From a checkpoint of a small mixture-of-experts model trained on Wikipedia: 96 experts in each of 8 layers, a sigmoid router.
Below are experts of layer 4 (counted from 0) of a mixture-of-experts language model. Rows are named router (the router's row for the expert), up (a neuron's input weights, with its number) and show model dimensions 0-255. Each number is 128 + 24 x the weight over its row's rms, rounded and kept within 0 to 255. Numbers have three digits each.
After each expert's rows: a language model's description of what the expert responds to. This comes from a sample of Wikipedia text that the model never trained on.

# expert 5
router:125106152139112159146133133136117141099150119169145146157133116090146135100117106078160136163116101101126114121136125133119159148086132180090148124126136098144129135143161098114155120153155123116125108109099145045127132127131126140111116098086118121117104091140131099129143056154094158150144081117135107127101110150127161126120129091139123147115130116156124119148066111131128140142165113137137114151116149132142102159153128115142134140160180094162124170194128074138124123142138161121163146128118095122108191165134113104153108119118111181151144112162155133122135104081129140152115152097135166099075143101107099167133141129118144072151112136124087110117135127107113142146095141143153151114123120148090126135117114134097122086115133117140160112178119114111130086112142086
up0:123104107152123117133149132123138118110144107144117138081114103087086106123160090122097121110111121139125138097133168157144096115125136146114089084090153130122074094137069108144125126128101104166128141126139113167097145121101133104107155142132133126099106100102149064107135100077182135086127134116109182152066189138098162108165154141210100115065125135151138112121117101122117101093122136144119116152132151117127121114106149140127102131111133173142115140112136090108110125137084145106109119123093122124103119101115113119122165119121103139117126175107143117132103114119153159117143099192104094111105113114138169130135076123140109122111126149135102120104099159130126135146125121104133170133140082117118107137159150105133141122141117161138169097157131114123123140101153111
up1:137130099097098154129159104101111096156118150096149210106134129106110171100116159142128111147133127119121145135134129113138132171111085170122139139159170125157103182097108164126133093135093143167149141118118137116122144112134139122142142145197098138133144108131156095166140098099125165093110112099100133149128136143127084111112088129115092143155108145158113151106142126131158165103134120134111155141160096131122123105106140132129093124123159133144120168110141133105169121190149135130130104164119107125138127150134121153112152124132142165130114135100134110157114142147118178119114153095124077100112147149117174162129146114165091136148150118113152152112079115128143151128080109155128103092154109125061142138140147141152085089121158080145125115138097145125175156094128144
up2:093152120108134123120170092163163117111145115168090110127166157136097112103101136162131097134125162163109143107126160157101125145120110127117142110188154148156148139131136133127154133124155096107116127136108136130159110104138131168127097096157121127148059136136076111129144178152108144142128081133133117166103154117119147146172111129115123131093106118203127122102124103104108125124137093119137163199149115123119133097159120108174100127067157074140133144160142087114131124134152200096142123127161138118131095116169130131172131107167087138107185109097133138102103106144129110142158138153088137146141142138136106144129128133086109158099148125114132135110125124128096134141129105131129131135147152127145132161112106102129122110151136136142104112124155104186125122101167109
Description: Name-initial syllable pieces. Second or first syllable pieces of proper names after a capital letter, such as G-and-olfini, Bar-ack, Haw-thorn, Gulf.

# expert 63
router:095136132182119121155104143082080100123167122143108108101148135105115124127134155123122133131142109071085099157087143092164127149107143121097126092133176120156154110156124119104141101131135135154129119119134131136133146091161134128091112083110107142167149128117057092151139108140130141117164131147153160122121144148128114155137120123135098118115087098140117086143147125091132131106118135105181118174121115120130099138120146158130144118138110138152104187135135098183154151102162158108132124145122142083113168115137125121120126110132116119138134147124159155166120130134164175135118161103121160108123092131120104155180098140137171130085084176137098089168093128108119154175159148135127159146097151115079144149165116106092111151131136139141159142131114112128153088151138124
up1:155135106120124129176147151130103144150157135097165139118118108134070133137098138159100179146150133111135130155111147134142094126127144158142149129136125123142138131160116158164167184157122116123134109129101094112097174135140152107138136148122129131148132154111147102121138128125152126112147096130138144129124134177144103128102109115129127090128100137112124181138154116134146076155136089129196122160144101092094145163140147150164111127098101097102129142141115090167075097127092099117094114134131113122156130100133137142139135145135158123122157127121147127119180101135131121111125116072089120136110101122124064152100084146118148157117116072157150098155184145114156139156112056155093132122123155080131134114133099115134121112128104080122124140123175140111138153099141082
up2:142086102178128145126123125109117154108122147096098125150132138110138101102091118175139160132117135146130122169137127069124134122160149145143147134095134130113144202107102129121089135118183167136132090126123108150094142114125121143142123137109144065115105105130118134134141147112138101115129158140179070166127179159150089112124102128146145112172061155132123144159119164114149136123135138145116154134104093125153116155118169105063159144113095120116121158091150135157124146151138169144111150148130129090117118169137152144124123128110106082125112166145132161112125108119104101137139131166122129110107124126153098112076104129118111105110080144149130130117105106147146122118125088138139118122142161141164125097138168134086129129137108181149170101171157109103140175146126129
up3:159137109126100120179150120106117121086178108125117096146118129122087149144129166123135124112118167134135128107081146130110142150182119095154121136124140136126104110154114087155145127126135088160110160123133098135148100139105081126154109111114127152076116165103077130039156101140154108162138094157101148146176104119109111116120147125131095095130099108140086124148128118130157143093148098131133135127142161140168114146184130158165069160126116123134161132136157126164128139128097114164153210158106103124149132149156158117129143151127103160127118143145125091138133108159103138096123113157134104114099104110141128127139105141124168158120117135076145101105087136096154178118118143115114107098106113125105158128149139134134157103133128126118108130120135168151126149097110114
Description: Relational prepositions. Prepositions after nouns and verbs, such as of, for, on, about, between, regarding, among, plus the -ig piece in Amiga, Merigold.

# expert 34
router:133134121093111117103128168135142123104106081124118124168166131122098119134138125119151141133145121177106099165098135131110167124063116134099126156136148121193124138173133112146124082149123116170121134156106120114110134153114116131112144118114155157145123097124112114106189071100133137157154138115144152177123123127139125106078080121119123125116117137164169092148106119157147167137146134154168154168145143133146115151149161141148123143136158123165093151156118117141132138107185125166088144132104138118103117134100105118130114149163072130169084150145135139089150119112096162145110126098152112095109117147130093143114113145148121117087144078116122075138112128109154164140168141174132135115153140154139176093156152120120068117132106125139147147113136130125111111118168133
up0:111084154116142131082128098123137107188108054114111146125165122170150119139139099130132125110153142135134118144109129123133128167114115129112108138119143134072123124116125143105126126117106110096136120039140156101117118113130118167062122127112108106139115167129111121111118093098154140134156117105095101082094119099184108117094094128103127171094126154142118149148141119087126068130145103143135136093135129087146166134142105106125112161106148113134119129149124143109125100174102167116138083139112126120150163089082106118105131152133108130112100117124134153126127148134166129120085135128128139104117139118174119160124126123118119125135110129137097079092180170140116130151144124132136112158127161117100107129078115153083140074071096143123118129118115117116112089103127147
up1:085105131146156148115121083121099131126136103147160140142146107153113127121153180141116160099080123165112094107134158067103164145129118143175094159159088110172104079095114120083095153124106111091127116123117138137100102120114124155105119133104143113117136119104130089087102118102121089115126161129163131107121107125134133121131100120118136128120147108106127149124105116157109166141141152100136159088115117101117150151154135138159154130141091155127136125117168160177143084156166116099141136110121127106132129158118123145114139109112117134132048127160168117109135096144127110096111130160113118178123079094114120106136113168137112125131143119094104119159129139103114135139115139153098124112142114104129162134112166114169095155168183164125098155142104107087161116165093096
up2:123072165107154117133119107128158137154085156170129133164130108109119137102146120185169111142109168120090149095130080128092165141123147088120118108117119128122104090092141128117129089122154115145142122135092077116127103101114154128116120178108138136109145094116146177128135148100101141114116098121155090152132112168098121075146094122133144118116148121179101147147176098113108163113134175141125163139158163063094154121107122091115136113097123133189148129129151096108162138135113111086117121130108122101054106157173117126128116118176133126132096112163137123123101130083116134138164117144155136153114141147128128146135138138118136118094120144120112135147119121129072142126138126121127125114185149119108101085131121168135126078144114128149139110135148131133106108113133101
Description: Infobox field bullets. Line-initial hyphens starting key: value fields in infoboxes and taxonomy lists, like Country:, State:, Province:, Phylum:, Class:.

# expert 40
router:127120132117139119125152111142112160148113131143129163158170146103117137105093070104134142119121106103101122124094111151096151134114131130096132132124134117139142134158111127089143137126155117100127126180117123081181153150131131148096109085076150157125124107097110105134099157104125144154139140119198172102154115136160139140115097087115148148128090061144132089131119119117140155122122135090119163151162113103137128149104164097139157128131099056149128144137122140160126144106159156113127114133167131145074140146129104127129113119120084130138106114117129146127179105121096167101072107111107135080116079122110083130136115161134171142140084154115152087107118136129126133136109138153125130153120178159124138119130123115090074086090125131126140124163162100158124102113142114
up0:140144120086148141173142111126127146153102100140128102099097146136113073127139124108129118084114104113121091122138115165073134129189107128100109097156144141128117127139076120115123118093108145133142138140130112143159093126115163145130083106142139138164100113125134077141100142137134141185144104122159142105172151119106096124128126150134166054146146115126142113134142137145094141140169123116157146154126081155126111127109122107148123141129109098175144078118129133151118101153148191173156094089083121078133130147165161125109137120139169138119128120086138139163095089147112138088140160106153141136146105098138158147158097141107123115129078131095125122115125145150159117154094144160144142144108160141087136121096153120103109136135115104102110118104138079120153157153116142
up1:139100108156159099112120109142103128122061171160120164123126163122147113122142158136118112136097176186112110124099125162135125123122123131113100136158128137163069121149120117142091154155143134115123158112157095154075141130137167149154171114074105111114103116105127136123116139150109129105116138129178149164141121133163140100143168137122154097085132167129133139146159104133152156103160146146166154147140121134111177126115099164158150125120140150159155145105119095119099154173141172150138120091147093128117107155147153146088152141120100086118107142114163184070127122153129157167122171133134117065126142115119118162118123109147104103121114096155110119130091117141128138135135138136074130133154114138114143121136126149108121143077128125138122125119120088134101143120195134
up2:102109135120159081123152102146082083144100093101173153109124143097166150103144152128113133110094157158133157135092168104119154147118122159074124144113109122140176089135111126123143130146139125124111091160102129125128128160157146094115155143129139096130155145138155076166104139073083121104117149095130156088142096119077096116087141149162155138117160100148104108140134106156122113110130100152139164120131104116122161141135155177115109111124135096125173149143118143136112149115107155096144134139142122131108103137105138146133142112150127129135099098130153177152146149100117151121158144130104105081082170128161093090124079115134185102119122107151120134089114143174113123138164171137133155099117098119115154164123139120103113118140136132139091101105094132149161156132127113
Description: Direction and position words. Words of place, direction or order after the or a, such as left, New, North, part, end, Second.

# expert 16
router:144154163152137113114117164127134138142139140164100159154108140118163155163123100133186192140123126153129109125096097134129123141099159114105153131137153133154140169159099094122140150146151158165110116126117121103147103107151134114109124097110119128145149104148116109136148092105166140159140135128175173130109121132143101115069114138125115114131140136153138086135128078125135136139152132147131123172181127107116115134139149140130118113173113143200131141135144111162171149134120164105164096111158101126128152130130097138134105093095136109145103162124147112104142114111122146133105184127142105156107097105138145133145095147138140143112079137106120100165111145106141152150137152176155091112130173177122168116160162122122115087169090131138197142127127114110083125116176100
up0:129167105144170127143139110128133129164123117154108127139124152144154115110152152135117161102151120155091116158114150100116089139095137126179141169140132114102113111148113120085105100139139125120117135140142134126136128151138156083120063151110169126124113145109135118119091108065160120117100173134102121099118079115125148073136096144100142153087078157128140114175127100116166112152111108136109131135126160100138123126146104081113161124091119095143133129101175129103107121132132129122165155121154122137070143155148168126122127150124079127159137139080134131100114153130160101161128163108154110104128067139073151107113143113124155146127151101108107134126155137121059113114128154115131112129135201144091151137151112133092139096072093149126119133115145123131135126126110123
up1:085133124106190153151144098157158104144108149119128107139136158153166097085164141105111158158179098107105157131120145133097158149152148153076111120135117131105164092097091139127170112137161166126096146113135101163149160093140150143118087105141085131161122136151158128105104133120161101150160128140077099148131136126129088150149117098099180164167134114110121170118124088111106114140151138152133122127135150101181113103127129116139133125150125081131136160151087140161144133150127146105153160195148105111127103129151119164101155112137108150146162137133144158129136147105120162099124110110133114097114105135101141156136146080053130100122130129111134101150089103090149112114116152114125118120146126155145117122106151114128102133129131144155151101114177131150140105124118110
up2:175115105144118080140120131154154155160123156149136116133080139142092138149107133115127161121106114113131125147117130135103127121151155104109122168138163124142176131165141117112114085130141112049162137139127136108148075120160120104130108135120147102155138096095136172150132090136128092091092172143128119123091132115135158135127109160152129120119133107140133149117099161111136158154104114180111173123105132116130143099126123123121099099148149139114116088183161152128161153111148160125116124101074151153111116119133082113123123128095154139111082125122146108172126129109136131117110172135109141124132120122178148133141091133109088115079127136118094119185146149072128111145140145087131119095118132144143165131174103120154135113127112074070133151140123112111119092164081151
Description: Compound separators, codes. Slashes, hyphens and dashes joining parts of compounds, codes and chemical formulas, as in Atlas E/F, FB/MF, screw-jacked, season-opening.

# expert 41
router:146137139168133130179158125085125152138137113104127149111146161088097135119131089123180157105128125163107090123102144154119176125118141122101116098153124125140153106180095109122100146112105138159097096142099106111155138118122128129121119111108156171125080114092123122092093121138116175126141135138208144125129168100090133142123074134123117127160129104140142104148152120115128128139167106142164163156164147123142116143140156115158141176168132119164123119144138082162137139099169156111120127152135125153093177105086110119111105111130090146149091098147145127144157116140167162138119125090160137069146109109097129144108107157142124146127142122124089135134128141105143091151098169126163152126098122178145117123158120152143135118142146107099191137144150131133149113149135111
up0:136123133124108129147128112144124161086127124138154116106086138134157101147100140154152104157123131160162130127122098145109129156139167125082130165095154099108141084110100144094145159120100156129126127094133093140137165089124138134142157147170162160108111145145106092142165081087079160139131107128129148195117155141125136125133120166120112152121098175103102099172193143125124148121123092128109105147170097116156102195122112115143155122124090088104119134144127102140155115105144119103169157110136097120130144124132150136128134125172158143137176153137155105125156138139140119125092119116098090136109175113162131152105068088138120144147137129129128107128125106146135145126106119133102119166123100127127154123132086118062115094122129175076136127142146141108145130089117120
up1:133151099152152115133105138131154127091100127144123097115100132168153145151111115114131116126139113111106139124106167144092100130149116083084128087161113151102096125150158104160113130073123140124107168145129118106111136095109092128134130147107153161106125139143092137106158088111115140122132145147176139125139139156192136131165129147110162127154112168163113171115134167062116119123142105127167108166157108186099093127139148120102134111163161143156168095153157144128130140152150146180136119119115154142129138156148137086126121118134124132138115106151102136123137141149139175161154095181126127103146110092097131106129099106120144040111158118114139102116099094139128110144113141135133080089117132131099156103121139154151132127134166106126188123141149153123125099118158141
up2:113121133162097083110152133110119143140156146090159166147118116123117132087131133130168091149102123137097160156101132098157157140127117141110140115123125144146169064145128125129127088149134083113135172155130123107112087135140190135135126098088097111147120162138133170103119145090145152127147147104127100125123125104108102129152115136129134114125117090130102115138135181093090185127112139154179143132105137162157172138103158138159168106110163145163156143090149138095119131128106164099113130143108087162148100091124081169108109097146102141069098116151147100096121135133121176119123135115082132151154151147161068111120126137144150106135126150133149118130138153105112140123128127201102162116117146137112114109141129115142111127163159123127111111110128147141142103096136089
Description: Word-start fragments, particles. Short opening fragments of longer words, such as c, re, con, imp, circ, plus verb particles out, up, back.

# expert 37
router:113104133170111136143094110092129110128142154119134143122140144075122138105089116106170111126097115121110104162088135092107135156119131151102152128155154123138125117122100121086164113104152125139129106158121092101153125143113125143111084113081108144143146093076094073136121129130125158117173127120172162111145149124149160149131089129110120134144127122171137072118111110125110148166108117175100119149160092149150090116108136145174122114152125105143124149143140141161125141071145162141158077131125118125124142104133128125107096128140105123152079143153128174124146081137098166168090139089151155112098082124125117157146124112136159127107123146161065105145094114091151117125139150166129165154106124147084120143161110106094136144145117124114159161119142114089145092143128106
up0:125116130089134112125160080121131111118090125070121090089130149152115144133101139099151130123112110072142146137093141145151124137162098123142116123170120130155141156126160162081085100126122109085115092129136104163126124149124121094096126109114123118165154101096158112154125123125135151126117097106170104126138176092125151112132141135141154137115115173134151130144133152117111126126117117159163126138118128088141157158118148133149113153114080095123122146097095168127132112132095120111126135130132083125115110144122086119123155091130128152120141110158142092095136095142080080150134106099148132125131143142127103079141123157094120147155098087121113136119164184097145125133121111146168131151065093150134137156132163183183134166152116105110118120085105140071129160089102150
up1:160118129160087134110140102142122152107110104145142096161154169147109147121071136148138129162137143100107129079153114100132145087126113135155122142160094159080164181135117161126098145162141124179137154135152125138119076127145091121085146138119160118088114125102098134118143119130145109134125118090131130148108126117160132130087106122124105126115121153159125154130141127123124085125134118117141083103142115158070136121108176100095119121086156152204129128121128145183145153104129181111149163136132162125133154150096142097134135101120144124105108106158119079069147133098141118113123082152144089105165095153130142101150129161178141134132153114149107144124080128115137135113073151100125149093106146135098137094108128129112126151163116121134126131140121139143111084132117110
up2:133175166103151166138108137114161093117104148102162123143156158113129102131125090146134124156126137120128175117101093152118135124149114146100118167134165109129153099141114195129129121126119166111122122122127160133112109144149124121053135144108105105107159141088144119137164101140074101142151150137115121157182086119115116111110117131124103145141106159133155170168153175095116129126096095114125101113116124121095108154103132137116117113124113106085081114096148118107083109128122146115128130190151143124128170119144156112110127093130167141121050098122123160140130139126154132077093089111133134152153120116110105148132079119106137091149108161129123101134114118162113160098118161134161097080122128099125127103117122145136111081145095135125119139161120137169121169116146139
Description: Prepositions. Prepositions opening a phrase in running prose or at sentence start, such as in, on, during, at, under, near.

# expert 11
router:121148138155144123130114104130133147151129116116128180162090103086107140102121106114127152131093171095068110169077101131139120127096112170125153095134159126167118143137104119079121125127103142128099136130087102129185152123170114124138150093100116167115115110131123119177128118143118145115165136144179183146110109148122120124146109089092117127132109120153167109134124127120115159086145112136173120164140126097126131100138125140144141157134123145154112129130159084159132139086134123093152117112144129143144158163071111093120072143103107141144142155142139130112148135129154120149120167116116139138080084153116125164156121192144126129103077164128123119121094119105121157137151170155158143160129163134105159120140193134124124130104156147124135131092109110145109111137147085
up0:087132152159130146161140123125151120144109121106167178139153176155135123152099142169096132108128139096142100147132096163089121134141101144114140129152159101155118162142153121120134137119162141164146182125155134163175145121128120128123144142124132105125118112118134091122098084160104158116182089150145140127147119142134160152124086112122128088112159108128145161113158114124112116141112118134123093100107096121128101126148121117159090149083159144119119115157181115119119135135148147144122121119098126093084107078128136144142158164120145122104186103140107087120110148101171130103057118116098130071139154114149141162154117134092136153138155146093112154130183101099114128158164110113089088123154105141112126100161104105097131122107123158127159148095153132117153171131122138
up1:120140154152190113109156125113154157134125124104097112165131122093127154122170110126074111148112125130094089096151112146122097135082134126106113143125118102134074158146106150082130124137159134126117140119130125131163110114130114112163127067151116134099183103108137113146096127144108127123148139127131124088090159132138083131128135115147123143109109113106146106158154106132148114124166137115139126098149126106113066159135114113116131104143099165095114164126170141116156079128139140158167142088134159148122115105153150163124111160134152143126122105135129130098104097125116118129079141153139124161128131083100097142153138124147153129138156145097147165085072194118132142126118126104155136198118132154131138118142174103097157132119110146107142104086108111150103136202140102
up2:137135116126117145132137111155103101189116116151103127127106132138149140150131139117104138116125080092134095133080167090132112127074115172139098136131155111094150159093135121121166094159102133127129106140142102125077141127106101173133141135120136151175120179096100132128119139126147147152169125200113158168158157107135177119102121137105115114127150175135151176147134075147118131110107150151118121125117133095177143089128069149121128143122125136119126120138112145158148099140125138161124127152104100132138105142110116121170134134066098116104151082133130114076150129152130103113078102137114156136141157125113133172117116117121131156094119067152151124126118119122149130128109182096112163136163123186164132132117125139111131143154109100146100137122129134153106104148099161
Description: Arts and career words. Words about creative works and careers in biographies, such as played, published, film, book, art, plus for/of after them.

# expert 8
router:146092124147191075139130149124089142129121120156099182158136146119118148150150110150131117145108122145104124100094108104078114150112107188082137107160151119127112072149135136128132083128110146140126110171111129079139131166132097130131073082113122145128141083112102119091155131099135131135173150134131163153096109118132182125102103100133143123120114125149144110144123105138126134141159134124158090154151134129103098109154113143131091137177122095138139131191153100128122115129135149117107118139169131117112119129138093116107087156128121126159132107110138112106142094102107158153116182088099108148120129135144122124131099146165116106115071104094138091144138114120126129135103128165190148123132149191135164111155150132143122120134140107166116124147142103105141107132180096
up0:165068132161130114128138100155125147087097105113142125140132167103074145147121100119116152132125092103138126124115107160135105134102178076103103124137162144137106114151113115128181130131113137129100123163117160135173106141134106156116124114099123147102105118090141128129134114101114109110152144149094148143145103157166124119108122109168105121121103103119111156173095114114144106145109111108160124163131159114151110137092076114173156138096120091160157110146124064099106118146112116126184140171170132155155131111114127128162158141159182118162145105102152132141122142135121127090152106108143070137100109161197101172145127086155126101146118103087131141163123097129153147118130113136132108125118154098111133101145169098132131105119147119116154157102123115133141144168106129
up1:145103125124120096159112089114127170109118082144109155136138085092123150127126147143177146132147119113103137102138116125090114125141146102141119117087111139139139157108108100126130100177152085126128143094145110114142141135148132136162147163175132121085141142074173139116150157137132162138139126117163120158151118134091093086131115108097170151103145110141148170130102103146128085150132114127169123121139156120095089150083149148169149127139138105133117118156096132087126122103108137117126114171147111144153126129122072111128167122152101074116128153153104044100131134142127105172156078135116082136111114123114145122143143127131114157100087077131130119146147085134128098138124120142125142156136153178116129132087103099109144089100120080137164140125129119145085129156135111
up2:131072071098172102109115142138083133119123099123128117123116138147142128146114105129152144058175130121121098118138104080139116168091065140104140117068142148159156150108137111124147149125138150117081120134128131133084180147077073152137092118129119108094175166114110145081072143131108116110144125126093128124148097130134113096150116131142159106117123111083142152136149151102153135181112131146077100101103126135139107120115103155139153168117130100153141149123113146139141062106131124148131132103146100115123101145118101136133122156123132140101136157105146096124134121143114099119118121152127117135138123083138102137145120132125075091097091118134169120127126144096110127095109164136145136107131121136110151095150159149119176113100129134124118132128172078128159088122133126
Description: Sentence-final periods. Periods ending sentences, often fused to word ends (s., ed., es.), plus semicolons, "and", "but" joining clauses in prose.

# expert 24
router:159122135109126127125136140124099095143153106170186137139157164118137188141104130111163138167106122129147146147087074141125127164111146170092142097176142097170129155109119115127136113167126145140139082113091110091164111137106092125080108100098124148125136100114114099119110107155142152090152109150126135147145147166111145109109105084136063143137156102154139125144100107139140132114153106141084114125136133127130110114146117119151133135171124132115107171100125117144109127147145132119120117126162116154110153135119117119119122153147127184127122158137142134140109094075118189124111170133091104135088066138131080106146143136147157124126109141131067094136134102109117147171105130130139127115145137125102165120089154154098167118138128143146144158129128108149127062169124141
up0:147127103114147167173153078131138136156137117136136150161145136098170149143123123131125146123126127130104145101123158146118129116113091163128159076163154123113108155128133093156161143147144134132145113109132098103112161125121159142089139102104129109117185125125154100144125143142074156131152145085127155132173143142092112158100145108120163155155177141117150136129114133116146127129164120094148096109140104116100138079145105126121190116196133132113145142099106092130100109150155130125138115157162133133095105139130146127135116165149147106078126126129130159105119125143135164132166111129130094132118117148107156143072116092121094110113123152100111160081185091104118170131091147145113100130164144155142146090075086121107067118108136167132134140108138102145159118136106119
up1:165110120127080125111104158142121115146164104162111120128139138118118148119121127173118108167122116118127166126103101093118096161147158179133096119124147153166168124161146105125195145103131131122109111096130123182143150102147137144123138094139125120138122096136121140125091106112133081117145162138110127142147126111078155119158102157101127112149153143121146111134144102111134127127106152157083112164111120131100159098123110147129146150078141132133126130109148196168143115098102113103146096119146109118097111136099106115104131156156102157102109152119119130131130149063132147101127107177143112129118114091169106117128137104126117116165123145129125113165116147128124151081072153173127101115050154126115102149125146145128098122142097123106109110097197119113129100147079093
up2:163112133151124168141128158083115147172126115104120100111124164164113176146138124098108126162130092124112139133142133153163147129142146115127117165156127163181088112119106109125126113139107134159125116161136122130131146112118110093168127136094129135132165124112100190125143116116115127166138138125111121098099152140151128136145115070143092134126137132170096105140156118090153152146111136114110123134146108099116149140145113109066143129141141063126108154123064118102091138117094150119116124125124153159119139084093136078125076168141140097139139126136153128125151173086095097133142150108088111169127101144099161083155143091177131131111149124110120146197142117120131137121149143114130145124129095091108167148124147118145134081088134114140105091123159135133122146085094118
Description: South Asian name syllables. Middle syllables of foreign names and words, mostly Indian, Iranian, Japanese, such as ur, aj, ish, ha in Sakurako, Tabha, Bahini.

# expert 7
router:152139107132124132137141084155155145142138123117104165123163123105126109102122083164117110134086129122115132141119112145120119172099138185071138149163152116173133132127104100125168152146119124146178107127134107092140116117079130123139118138116101158176155111104064109130137139122183158174157146169163141157125131126140132143142090129137144116089080102130128120096108118112129138134160142133120165121147111135115122124136130114136152153142113104199105154114151096146110164083129162116126098112128109097114156110098137147133129164093091127152117120135123147137137130150123174124086115139136098130138088137100088092124122193148148106104090153112110133133128121115131137120080151160160121169132123158085146105133173103098077125109095131153126134136119078109130094125146136
up0:126153141118144120111128128141093083108128058147135123146133139130118144110120180159138120095103081141135099118093134134120108156124145090110097091178129132120141145112125158154118136164128112128169147149169100130123123148139177090117121127088114152148114112116132154151104148142141183085158146150135154106169120158125093125119154151117132109110079098121142144164154122156093112119112135116134160160144086077135135101110135141114091141088079091171146104114142129142101120192171113125151143148155116129115108132148118119082111125173134119110117103134087108088120174134160192137123144123135107116150138092153137083152102125140180132107120158134157145104118134161130106138159159127126136130111139102124163107106162126116108133094100157132112142118130119140097135158148177
up1:122094126173104142114131108091171107094084139178087114142153115122145148165154120148138101089130142170160115099116145128118106138117157116115125143130133188141086134122085101129084112102152140118135138131184112151120110141128117113193135094168120161185171135078104114103129114132139142099122141106119088121139147146147111136138086149098122083108089123094124105117132114152109132131147112159117080126120098163126114105116153138128098127125128133132128118122143124181142109098149120165158143129138106120125114151112082092106141104127110101098120126146161146138135123096120146072112167129137131093132097140113119109146120148156146161131117142144118103114142119136122149120141140096115154065079126133150113117121082135158084048114143107121096139127129145084169134147122121
up2:169105095073139128123138143121106081144127105106157106134129130165101095126144123143125146160157155120130118114092116108112111115125119114117090116113132136145104151152124137168075138109122139116126108124164159092112118109149107122127085106119121103143128123106127116123141149140136154117160131114112120099166094103111125133157132117156177183095106128150113138139175163082146102126115129162132132121145097120142131130114115136110154149135149130153139160146156142158170131129093175127195110155100112127090137096131119092123154128120151109104132125140131170173128147090166151122076189106062145124154147128166145126201105125107098131133154151121126088123124172110125162111136140133124139115139107108101076101151124135130116137117127118110118102121171081076094126102157175
Description: Directional and national adjectives. Adjectives of direction, nationality or scope after "the" or "a", such as North, South, National, German, British, plus mid-word "id" and "al".

# expert 51
router:132098135143131156123092127067122135129160143128112156126151128073132151086150118106179118144142110075139099172120088108121136135097116103110159129147116135153130133138117113087130158151138139116146111123119103065156155113102113136134085087105158189155126108135090076123131120133134160111162099143174181146128113120139180155135060120093101126112141115159109098141107091080120120141096155121118142143165128125109091128114125134171110142138134124174120127134147128135100148118117118142099142138138101140112180110120123136121102108133104152153086143132173141117175106134106118183132133117123122093131128131122103154122108195135170096113134136158117104139133144130128136158130158178117109161127157158099153112169120114078121135135123119129178131144141102127130118143128118
up0:122132136135142132083107155136070114178133142150126150155126126104084126103119106155136131108123148161086119085164114123128120099105092145111102146139128103130142124115122146148122138155118114099197111121137135115106147143170135119156097172097128107108147137138063140074129101131102108112154161109155099126111115135138089166148112162143124152115104147135080155075105089115081149109096110118113106126151123154117105128140181131084139139091148131125178113139133132130145096104129098132099141157115071145185137095097126091104123126171140123137136133158130100159139161083142149109136132109124136143154147140140144142128115120120103166106118134105147129108096118081136164083142166148105177133153154157097127114123147156120130151137137128102156177123143135097127116174115113
up1:147117139108099118135120098134085100115142132159163167145123150137096132093118142102146106118070124102157106118130119155088112103105145134152157131161126113135148107141123127115162106178138149153146106162119099126091150096139161111143122134111107118197101119122086125134104098123094129138131111165113123075146144131124114158117132165118126120165125149144099098106118109143142065150164096130120150133125128141126147128133107169123145132123128142122097127122128121177119167091104104100078147109121165107160128122163171191134134117113072147157138148119104132115110144117109144124132108119078168119113111168138140127115119113144132135165128123159129094159133171113152178126116112088110098120126091085075181159110068142126096094115126151124162141092140124142148118153140146
up2:127124107111163093107134156096119133120136115103101155118118139130150121117128125129156099129134123118133091164103126125150149149114149140131071126111135091123123110143154159155160184135121127130111123120136120127118099075159118124118136103104104100154093125165080105097128129121113155145171130113157118161119175175113152155121102124159136117149125125072133121115159144126129134125149108155129129136140094203046113164140122121099133157105128130132182108110117178132106127167109121139105139080105115127144101186125136139126148140079123153182093122107141083138147116087146124108126134166146139105176095156094100097078106101114124096167145172115130090138119150129119151119147147143144165141102128117139154123123129116151150147086097121111088124160152103147141114117132103
Description: Locative in and of. Mainly in, plus of, from, at, within, throughout, for place and time: played in, founded in Turin, census in 2011.

# expert 35
router:096155095137111124141133117134114107114136112145150153129151142120118114116111109111145131154123102161093106112083119149130126150101097157132119123141151120155127137131127122096149139129148129146112107136114113131159093090141113201128145104116077145132108090128075119142135113112149128143150117170142145196132131139142130113138097123109112112086123137189156098119111101117132178093120110167100142140158097131124117155097133079124143123132090146156126150130148119121173147090157116097142123097125122104098195126147098115123127112121097165146117105135155178128136127145143159117087111133126117119097055130135099116139146187169067118097120139109134114100104109117107127147064154171166121141106134159145179133140157120116074096126112155148148128126128101141137090114113131
up0:135133101141152133106142146127141146141188109121160086154152176135113133108131153136145135145100159112114090105127144141157133114091109094182131112102142111155155121135129124157152082132129084086134095152118169117126142104142116133081150134110097141124137156126081129147106134132140090159157127157152128139162139114145111123134117110145119132135141154091138123116108103126109088145136097160104118135168116097114155130074138106116146145123115128183127112100131134140132168125110145135134127153143141149095135110100113148114156127080132170128136141135085112099106099119088149123102078117148183153132151157100158138175139080176150090128118173141140092211135152131123139138106162147148090124145115144133127130143087122167133117181101113138093114188101117137111124106131143
up1:156160157128107110130167145159083086153130148137139120147114184128123130131126124186103165129102155148155149108145101161134168161088077130112109149169167098116153098148097138111122134116105099088110136100097117138105138124084149150139110095109123127140121160100125159126123131125141135116145104112154137115139121099080159104107126132111084107151132130133110138166175140123119118096156125112155132107116132136149112136117076146111106138159121128092100133120135123141108120085135129169152099122138119148114154114125131126129103129161151117121123124128150122063124121166153128147151120193150124133057136130177135108129094102093124169149125119108076077133124131119155170138103121126182106078181114099137123114119157145091143126098117147083118123130157132110090148131121162
up2:109106089122104108132105130117151112088131157138102083110173117125102118150103133096131105138147132140129117107155137095133117091147160121140179129137148122126121141131090102171140172157146119110117117088115111124138143089156105181087091134154111138112145140118148150139116128131152168142135134119112109092166134112147113141172145126119139122169074163109144130153113117171111178147108152143144148147084106115150159130155115130157122118147123165103095162114135130163107080112129108098152165146123122075128105139119145139152120097117120139095085095118127160114138123130147096146157136078135165085112155088153098132120100091076119091164084096158153150132167132116151170155061121131156159136099119143129128123157139110139169115164130131142122114177107133117129138142131112
Description: Possessives and adjectives. Possessive pronouns and 's, plus adjectives and their endings before nouns, such as his, its, American, National, -ical, -ous.